{
  "d_model": 448,
  "experts_per_token": 4,
  "d_shared_expert": 128,
  "activation": "swiglu",
  "routed_scale": 2.5,
  "balance_bias": true,
  "groups_per_token": 3,
  "vocab_size": 16384,
  "norm_eps": 1e-06,
  "lr": 0.0145,
  "grad_clip": 0.5,
  "batch_tokens": 131072,
  "train_tokens": 1211000000
}
Below are experts of layer 4 (counted from 0) of a mixture-of-experts language model. Rows are named router (the router's row for the expert) and show model dimensions 0-63. Each number is 50 + 10 x the weight over its row's rms, rounded and kept within 0 to 99.
After each expert's rows: a language model's description of what the expert responds to. This comes from a sample of Wikipedia text that the model never trained on.

# expert 30
router:52 67 63 56 60 34 49 71 42 51 52 54 61 37 68 42 56 65 42 55 48 55 56 57 46 40 50 52 44 59 55 51 40 48 27 32 57 49 58 44 50 49 63 48 52 61 44 57 39 40 60 24 57 62 54 39 46 62 51 63 60 35 59 34
It responds to: Digits in years, numbers

# expert 27
router:49 36 68 57 52 47 54 47 34 47 55 44 55 70 48 50 57 37 56 58 43 54 60 44 58 36 37 36 46 38 45 57 36 66 47 47 39 55 45 55 33 47 50 51 46 54 68 34 53 61 51 68 56 46 49 44 54 41 59 44 50 49 41 51
It responds to: Infobox field labels

# expert 36
router:65 47 49 41 48 62 55 59 55 51 54 57 58 67 39 61 49 56 54 48 45 40 61 64 60 39 47 52 56 50 53 57 57 49 33 29 58 57 53 63 61 43 38 56 58 41 59 35 46 41 48 46 61 45 49 71 57 49 38 54 57 49 31 40
It responds to: Auxiliary and copular verbs

# expert 3
router:53 43 51 49 42 32 65 54 51 52 48 58 39 57 42 29 41 49 39 45 56 50 46 46 65 54 50 40 41 58 46 46 54 43 66 43 52 59 55 57 53 38 60 35 52 25 47 68 41 40 39 58 49 63 51 51 44 48 57 64 54 58 53 65
It responds to: Place and institution names

# expert 12
router:34 47 45 54 61 61 36 43 43 59 63 26 43 44 64 62 39 55 56 58 62 66 45 59 50 48 40 35 58 36 54 52 30 42 45 54 49 51 49 52 60 37 51 48 42 61 45 32 61 40 60 41 55 60 44 42 41 38 39 28 67 43 39 55
It responds to: Line breaks, hyphens, un-/non-

# expert 0
router:43 60 45 51 42 55 54 57 66 44 39 51 51 48 51 51 55 55 44 37 48 45 54 63 53 54 61 56 56 39 48 37 55 66 45 60 61 45 57 45 58 37 40 49 46 59 36 52 41 47 38 44 54 51 35 54 42 33 58 61 42 69 40 65
It responds to: Word-initial consonant pieces

# expert 54
router:53 51 37 29 66 62 51 33 48 57 73 54 49 65 51 51 50 48 52 46 53 49 48 36 32 29 17 56 55 48 66 43 56 61 61 62 70 70 37 62 60 58 46 62 46 27 42 49 55 53 58 55 56 23 55 63 71 39 65 50 59 54 39 56
It responds to: Connectors in results tables

# expert 14
router:65 63 46 42 36 41 42 59 53 64 50 31 56 64 38 62 54 54 44 48 65 48 52 52 44 51 42 42 60 52 60 45 43 53 48 50 41 46 53 56 44 60 42 48 43 55 46 38 44 42 44 51 45 44 52 59 63 50 48 52 37 60 36 41
It responds to: Prepositions after verbs

# expert 63
router:40 57 61 55 58 45 54 40 60 43 51 49 39 43 57 40 47 47 48 34 84 55 59 39 45 50 40 45 30 52 46 60 47 47 52 46 60 48 38 64 56 43 23 35 56 54 54 61 48 52 64 61 55 64 48 42 38 54 44 52 53 50 59 40
It responds to: Year and number starts

# expert 18
router:43 45 45 40 45 44 52 49 55 72 42 41 48 50 49 41 41 51 49 47 34 63 47 60 31 58 51 54 52 51 64 51 63 62 47 61 60 45 46 57 42 49 41 37 50 42 43 57 43 47 46 59 41 35 57 50 59 64 52 64 50 51 66 41
It responds to: Separators in sports listings

# expert 45
router:55 39 40 59 54 57 50 58 57 56 45 55 45 32 39 44 42 60 50 50 52 47 67 37 53 65 74 33 34 61 42 60 58 69 55 65 38 39 38 65 51 52 73 36 59 50 68 50 50 23 57 59 49 45 35 57 54 40 54 67 49 42 59 33
It responds to: Digits in results tables

# expert 62
router:61 26 51 54 51 57 52 37 53 45 46 53 61 60 51 64 62 43 45 62 52 48 23 52 75 43 52 54 48 58 55 54 42 55 55 53 52 48 42 35 52 51 62 56 38 60 37 35 51 53 43 62 69 56 55 51 55 54 55 41 51 54 49 55
It responds to: Mid-word syllables

# expert 23
router:53 62 53 60 48 60 78 46 44 41 32 51 49 57 50 49 37 49 64 50 37 46 42 37 53 64 67 57 37 42 56 51 43 41 53 30 55 30 71 36 41 65 54 46 57 46 39 37 69 51 59 60 51 40 53 59 34 63 28 46 57 37 59 47
It responds to: Non-Latin bytes, parentheses

# expert 17
router:55 67 48 49 50 66 49 61 41 63 37 52 44 32 37 35 54 49 53 42 30 66 47 41 43 65 39 57 41 65 58 41 60 41 64 50 56 38 59 62 47 44 47 41 48 47 42 43 65 38 52 43 39 48 67 55 42 41 52 55 40 57 72 53
It responds to: Name endings, sentence openers

# expert 48
router:46 54 32 47 51 53 65 53 47 37 60 46 44 58 56 52 55 39 44 45 34 46 55 51 37 45 65 57 52 54 35 53 57 32 49 73 48 55 32 53 56 62 57 47 40 51 46 49 43 47 26 45 48 46 36 42 42 33 60 34 43 60 62 53
It responds to: Place-name parts and directions

# expert 53
router:60 53 62 38 48 57 59 38 87 31 66 46 53 37 51 38 66 56 61 48 45 52 61 67 41 63 55 49 32 54 43 50 46 64 48 47 40 50 74 41 47 42 46 45 49 55 35 41 45 58 69 73 51 38 42 50 54 40 39 49 40 41 32 48
It responds to: Mixed fragments, numbers

# expert 13
router:54 48 41 41 61 52 42 41 63 35 52 33 49 45 48 43 51 54 45 44 46 67 47 32 39 59 57 40 49 49 33 50 55 49 62 46 61 39 60 52 56 51 41 36 33 42 39 54 56 44 51 44 54 58 80 61 54 48 32 37 47 51 54 36
It responds to: Clause-linking conjunctions

# expert 2
router:62 65 43 48 58 47 54 48 39 43 59 47 48 49 43 46 52 57 46 47 44 60 53 56 45 46 49 57 45 43 47 51 55 60 63 36 48 40 62 50 55 41 60 37 60 53 47 51 31 78 45 58 57 67 40 49 45 52 46 59 52 39 54 33
It responds to: Line breaks, sentence ends

# expert 38
router:39 41 50 59 56 28 60 39 51 46 31 54 37 42 57 42 69 40 54 52 39 56 44 46 47 33 40 47 49 66 36 62 43 55 56 49 60 44 49 28 42 62 39 61 38 55 62 48 37 41 47 47 45 50 39 52 29 64 53 45 47 54 56 48
It responds to: Words inside titles

# expert 50
router:32 49 67 66 51 34 37 50 61 27 43 55 59 54 65 59 38 49 63 49 61 56 64 34 42 50 48 44 76 28 45 55 44 36 45 50 45 72 39 42 38 43 57 62 44 32 25 56 75 33 54 47 61 42 44 60 71 52 49 25 33 55 37 59
It responds to: Quantity and comparison words

# expert 57
router:46 44 41 42 62 56 43 58 49 50 42 45 50 44 53 55 49 53 58 44 46 32 38 48 51 52 40 51 63 53 48 57 47 52 54 49 41 53 32 61 55 66 58 67 74 66 53 49 35 38 60 34 48 47 35 46 34 32 74 51 58 52 47 48
It responds to: Titles, offices, honours

# expert 20
router:62 49 49 53 49 67 54 50 59 55 60 42 57 45 61 64 62 56 46 51 46 54 60 51 51 46 50 53 58 56 64 52 56 51 66 50 52 42 45 33 44 39 48 48 43 49 55 41 69 46 61 61 45 68 50 33 66 29 52 52 42 58 55 60
It responds to: Word-initial fragments

# expert 60
router:66 48 64 62 40 52 30 41 48 53 40 41 48 47 65 58 52 54 39 51 45 55 50 67 51 50 58 49 55 55 60 37 44 40 55 43 52 42 41 57 37 44 53 52 28 47 53 46 56 52 61 39 49 37 45 51 52 54 54 33 64 38 69 50
It responds to: History and politics vocabulary

# expert 8
router:66 57 57 52 33 34 46 43 55 43 48 51 43 57 50 55 52 56 49 39 51 45 45 52 55 45 46 35 43 45 48 46 54 25 45 55 49 38 46 75 29 32 67 50 29 46 53 45 50 53 54 48 37 50 37 36 33 62 59 37 36 56 56 52
It responds to: Institutional name words

# expert 19
router:32 36 55 47 51 36 60 44 46 39 45 72 35 47 47 61 59 43 60 44 56 23 59 58 48 43 59 43 57 36 47 67 59 49 53 61 53 58 43 47 50 65 35 48 44 55 49 53 55 40 57 45 36 42 39 34 41 42 55 46 32 47 54 55
It responds to: Title and award words

# expert 15
router:49 63 34 58 44 56 50 43 28 43 70 53 38 47 50 53 47 55 46 29 52 49 49 40 55 53 47 56 54 64 51 55 53 62 46 48 53 46 51 42 50 36 63 42 62 62 45 46 70 55 43 50 60 60 48 61 58 38 37 66 30 39 72 62
It responds to: Line breaks, word starts

# expert 49
router:53 58 45 49 37 53 40 55 54 50 54 67 66 64 42 40 44 50 50 38 53 49 48 52 38 56 61 53 44 50 48 49 59 42 42 53 47 39 57 50 36 41 46 49 63 60 54 49 44 33 53 44 49 51 55 40 51 42 66 52 51 52 67 48
It responds to: Roles and occupations

# expert 26
router:61 75 50 42 48 58 37 47 59 67 49 43 53 43 36 40 45 66 41 45 51 50 50 41 49 68 59 54 53 54 64 43 63 38 57 53 47 50 56 64 67 49 42 63 48 47 49 53 50 43 73 57 44 60 49 39 42 73 60 63 48 53 51 47
It responds to: Years and dates

# expert 40
router:70 67 48 49 39 41 37 51 62 64 64 45 47 32 60 51 38 38 47 55 60 53 51 63 55 49 52 54 70 44 47 38 62 50 32 47 64 44 46 45 41 47 60 45 52 51 44 49 48 72 63 58 49 63 43 27 50 58 52 30 45 42 54 35
It responds to: Determiners and possessives

# expert 16
router:64 70 55 68 56 43 56 47 53 68 50 54 48 54 48 57 50 53 36 60 62 67 51 60 68 35 39 39 54 45 61 48 50 48 40 59 40 33 33 36 34 46 47 50 56 52 45 42 50 51 51 46 39 43 59 29 50 59 33 41 45 57 59 48
It responds to: Place-phrase articles

# expert 4
router:57 53 40 38 46 51 63 42 61 57 67 59 48 57 44 23 47 42 37 32 38 66 42 44 66 67 59 54 43 57 47 55 58 44 57 40 57 40 36 64 45 54 43 56 59 35 54 62 43 56 40 46 38 45 55 38 26 52 62 60 57 47 66 40
It responds to: Sports seasons and places

# expert 25
router:44 57 58 39 48 54 42 60 45 52 54 37 58 43 55 46 55 56 62 50 56 48 59 47 57 38 59 58 55 37 61 37 64 56 50 55 50 45 52 56 52 44 40 46 67 59 40 56 44 45 43 41 38 46 51 56 36 41 42 61 60 53 49 56
It responds to: Foreign-name first pieces

# expert 44
router:44 39 58 43 39 37 49 45 51 52 42 45 58 64 35 45 39 46 37 50 43 45 44 43 39 54 42 46 40 63 50 43 36 53 46 53 40 64 55 48 40 40 64 37 46 42 70 36 82 48 34 43 62 57 52 53 43 66 55 58 47 35 56 58
It responds to: Abstract head nouns

# expert 5
router:48 38 54 43 33 25 59 51 72 66 53 49 55 53 42 48 58 68 45 47 40 42 30 52 47 47 65 31 56 38 32 45 53 40 60 70 50 48 58 38 59 52 54 54 48 51 45 50 33 42 29 42 51 51 42 38 57 39 59 49 67 72 31 53
It responds to: Word starts, place names

# expert 39
router:36 41 59 49 61 30 52 47 38 32 43 61 40 52 58 31 51 41 55 47 39 73 52 56 40 53 49 43 39 60 47 59 54 36 59 25 34 52 64 51 49 50 57 49 50 59 65 56 63 56 61 30 55 58 46 44 40 74 56 70 43 38 50 44
It responds to: Sentence-ending punctuation

# expert 52
router:60 37 56 53 30 55 65 46 54 38 45 42 56 69 64 66 49 52 51 59 32 37 44 56 47 56 66 60 63 41 43 51 49 50 39 50 61 42 56 51 41 39 61 42 60 55 60 32 59 36 59 34 48 62 56 57 58 50 63 42 54 46 63 46
It responds to: Education, life, non-Latin bytes

# expert 31
router:52 37 46 59 45 52 52 52 37 51 43 59 55 39 53 46 61 38 34 47 63 37 43 42 49 39 63 51 49 59 59 50 37 40 49 59 52 60 65 41 67 56 64 42 59 62 60 58 54 48 49 39 52 39 51 51 50 52 51 52 45 51 42 48
It responds to: Digits in numbers

# expert 46
router:52 62 59 32 59 49 37 30 63 44 42 42 47 45 52 58 51 63 62 45 34 50 47 41 33 44 63 46 43 62 59 59 24 30 40 42 52 40 40 59 54 46 48 45 74 58 45 66 60 49 48 64 41 50 54 53 52 62 37 56 41 45 48 36
It responds to: Table cell numbers

# expert 34
router:60 40 70 39 50 53 73 60 44 33 49 60 66 45 49 50 40 39 40 43 56 42 59 49 58 44 65 52 49 51 53 58 68 59 35 64 37 57 33 52 45 56 41 48 49 52 53 29 41 61 45 47 40 44 45 55 65 48 61 40 61 33 39 57
It responds to: Infobox numbers and units

# expert 58
router:44 38 24 42 56 49 33 49 57 53 29 62 43 35 49 64 62 26 50 68 68 69 73 39 47 47 51 49 71 56 35 55 53 59 59 43 41 68 41 56 58 57 56 57 58 46 39 50 61 39 45 53 48 59 46 55 44 61 38 45 42 46 59 48
It responds to: Match results and counts

# expert 32
router:42 65 43 45 48 36 64 48 46 38 48 57 58 51 45 50 49 58 37 56 58 55 43 34 44 57 51 52 41 50 55 61 51 60 59 45 49 60 54 49 66 63 42 47 51 47 46 36 54 60 55 42 50 39 43 52 57 58 65 41 35 66 73 54
It responds to: Table cell separators

# expert 11
router:30 50 55 55 52 44 43 30 57 47 48 54 50 64 53 24 50 67 47 31 40 49 62 45 37 61 52 60 42 28 58 36 51 48 48 49 51 54 52 45 45 70 71 44 59 38 76 59 51 63 53 44 57 58 41 38 47 48 57 40 40 49 48 40
It responds to: Nouns after articles

# expert 61
router:43 53 55 66 58 52 52 53 57 43 45 31 48 28 61 44 65 64 36 44 61 44 47 45 43 50 38 42 44 47 54 29 44 49 56 57 57 34 46 49 52 48 43 46 65 32 51 62 24 54 55 50 44 59 81 43 67 52 29 48 66 44 39 44
It responds to: Adverbs and number spaces

# expert 59
router:66 56 58 53 40 57 38 61 48 61 46 41 60 42 53 36 46 57 47 35 56 47 49 58 63 54 44 70 35 55 41 43 54 39 44 41 56 46 67 51 58 44 58 47 32 46 47 65 32 43 44 50 73 45 53 65 35 45 51 62 48 55 43 55
It responds to: Surname and place endings

# expert 33
router:67 64 56 43 55 56 47 41 53 62 51 42 29 45 53 66 40 55 44 37 40 59 42 51 36 50 60 46 57 58 62 55 54 64 54 66 50 48 47 55 46 48 42 32 37 48 43 47 41 47 55 62 73 43 52 42 42 40 66 55 55 46 55 55
It responds to: Markup line starts

# expert 37
router:49 36 46 50 30 57 49 57 60 49 32 53 54 61 47 58 52 33 57 45 60 63 46 71 61 52 56 37 31 50 50 35 49 32 48 38 57 38 54 52 55 46 54 58 48 63 42 72 57 50 59 71 49 42 42 57 41 44 21 46 55 51 46 48
It responds to: Abbreviations and league names

# expert 43
router:51 55 48 48 40 55 48 51 50 41 54 33 47 59 36 48 74 52 39 53 49 19 65 47 47 69 55 40 56 63 45 49 39 55 54 52 58 59 52 56 45 62 70 47 59 42 53 43 43 53 54 74 56 56 45 58 63 62 46 36 60 62 43 42
It responds to: Narrative verbs and prepositions

# expert 47
router:36 59 74 39 53 61 41 59 45 46 65 44 58 40 45 45 52 37 53 70 51 41 39 44 60 40 30 53 36 51 26 38 55 29 68 44 49 46 53 52 54 61 59 46 34 50 70 56 58 50 61 58 44 37 45 51 55 33 42 53 62 43 29 61
It responds to: Foreign name syllables

# expert 1
router:51 61 64 58 51 72 45 58 45 40 48 45 41 57 59 47 26 62 54 49 61 51 60 64 43 55 41 44 42 44 38 58 38 46 28 37 53 49 38 56 62 49 45 76 52 33 39 50 55 83 56 45 40 65 48 43 57 52 53 63 61 59 44 56
It responds to: Biographical dates, parentheses

# expert 51
router:44 69 50 58 40 60 45 64 49 55 46 63 38 41 59 42 55 37 74 50 54 59 37 64 49 66 50 49 46 47 42 36 48 45 41 49 56 43 61 39 46 33 64 40 49 38 41 48 47 52 51 41 28 48 59 59 50 47 43 53 60 50 49 47
It responds to: Quotes and apostrophes

# expert 56
router:37 48 44 27 55 45 58 43 34 57 46 53 49 53 65 46 46 47 65 43 34 55 50 59 59 50 42 50 52 51 53 63 46 53 53 57 52 57 25 27 65 43 45 51 55 31 57 44 57 51 53 43 53 63 51 54 48 32 44 45 36 45 46 65
It responds to: Hyphenated pieces, coordinates

# expert 29
router:49 58 32 53 56 50 66 23 54 60 39 74 57 33 42 43 46 42 36 43 48 51 55 56 49 55 73 65 57 49 43 47 52 52 55 45 57 49 58 46 45 76 48 51 47 59 53 44 53 56 49 44 43 59 56 45 41 68 44 55 54 32 73 49
It responds to: Pronouns and media nouns

# expert 42
router:54 49 53 61 53 50 42 30 28 48 34 32 49 53 45 59 40 49 45 60 55 29 68 68 56 48 41 53 51 54 42 54 51 50 52 71 54 52 50 60 46 50 39 77 33 61 54 52 45 68 45 40 55 65 46 37 47 48 63 59 62 43 65 52
It responds to: Mid-word pieces of foreign names

# expert 21
router:58 44 47 45 58 53 54 52 63 54 47 37 69 34 43 47 50 55 67 52 53 55 35 56 62 52 54 66 69 37 51 60 60 56 61 36 49 34 36 38 60 29 47 50 42 51 43 31 56 39 38 38 61 46 63 47 40 51 45 60 50 64 39 56
It responds to: Foreign name syllables

# expert 7
router:34 59 56 44 58 67 55 52 62 63 56 63 60 50 49 51 58 35 54 52 36 42 59 44 33 53 59 59 43 47 69 58 39 49 55 61 56 56 63 56 43 66 31 49 46 55 58 60 50 51 51 56 39 45 53 64 51 40 34 41 55 54 53 52
It responds to: First-name pieces

# expert 6
router:26 43 45 70 59 45 50 49 45 47 44 43 59 44 52 62 61 36 56 34 68 48 46 59 55 63 32 55 40 68 59 58 26 59 48 58 41 41 50 49 41 29 65 57 54 52 58 55 57 34 29 62 60 50 56 46 60 55 66 49 43 45 57 56
It responds to: Common nouns, word endings

# expert 55
router:45 45 66 44 42 52 53 60 39 37 48 58 54 55 39 52 46 33 62 72 75 62 35 49 56 50 53 31 41 45 58 49 35 67 51 35 38 57 63 48 51 47 35 40 59 32 54 42 59 51 62 52 60 42 46 66 48 57 60 39 53 56 38 45
It responds to: Infobox and data punctuation

# expert 10
router:52 46 37 40 66 40 66 41 32 60 55 50 58 44 48 62 54 44 44 56 45 41 36 43 52 65 67 55 33 56 40 54 43 51 47 58 46 61 41 39 55 57 42 31 55 56 44 34 42 61 41 56 55 63 66 39 43 57 61 56 39 45 35 67
It responds to: Concrete noun pieces

# expert 41
router:60 82 42 56 69 40 52 60 46 43 51 47 50 46 51 42 35 56 49 56 48 43 52 55 54 58 56 61 59 67 44 53 55 42 86 31 51 42 55 56 58 62 53 54 34 31 46 55 49 46 60 55 45 36 62 67 58 62 56 55 57 53 72 51
It responds to: Commas and punctuation

# expert 35
router:52 40 43 46 45 64 41 54 52 54 60 47 31 57 38 71 59 48 43 72 53 47 70 52 59 34 28 43 51 37 40 48 57 73 40 44 65 56 49 57 48 55 45 46 43 48 62 60 70 30 57 70 63 53 47 48 56 59 36 45 63 54 58 55
It responds to: Verbs and linking prepositions

# expert 24
router:31 64 43 63 30 46 51 39 51 49 57 46 47 46 37 61 41 56 56 51 37 27 38 62 62 41 48 57 56 58 60 67 62 24 75 24 39 30 63 58 56 52 40 51 50 57 45 52 56 64 68 50 48 35 52 63 40 23 50 61 49 62 71 58
It responds to: Numeric table row ends

# expert 9
router:53 39 52 38 59 49 47 26 48 38 37 71 49 55 44 71 45 56 50 58 53 49 35 53 47 47 43 46 57 49 56 68 34 70 53 42 45 52 63 39 46 61 39 52 32 40 65 66 62 55 37 54 53 68 41 45 53 46 34 57 35 65 73 63
It responds to: Mid-word fragments

# expert 22
router:56 50 51 41 56 43 50 45 48 52 44 50 49 52 70 45 50 65 48 46 48 75 44 74 45 60 49 50 50 43 57 39 53 38 47 58 42 52 49 49 59 57 63 50 53 69 54 66 51 46 63 76 47 54 41 55 47 51 42 58 60 25 37 56
It responds to: Mid-word and digit pieces

# expert 28
router:57 54 35 42 37 62 41 57 50 53 30 43 39 38 62 62 46 41 53 50 57 34 53 56 55 56 57 60 47 52 58 50 53 54 50 44 39 41 49 35 52 50 45 42 42 49 48 39 39 52 44 41 35 46 46 57 56 37 45 54 56 59 59 43
It responds to: Capitalized word starts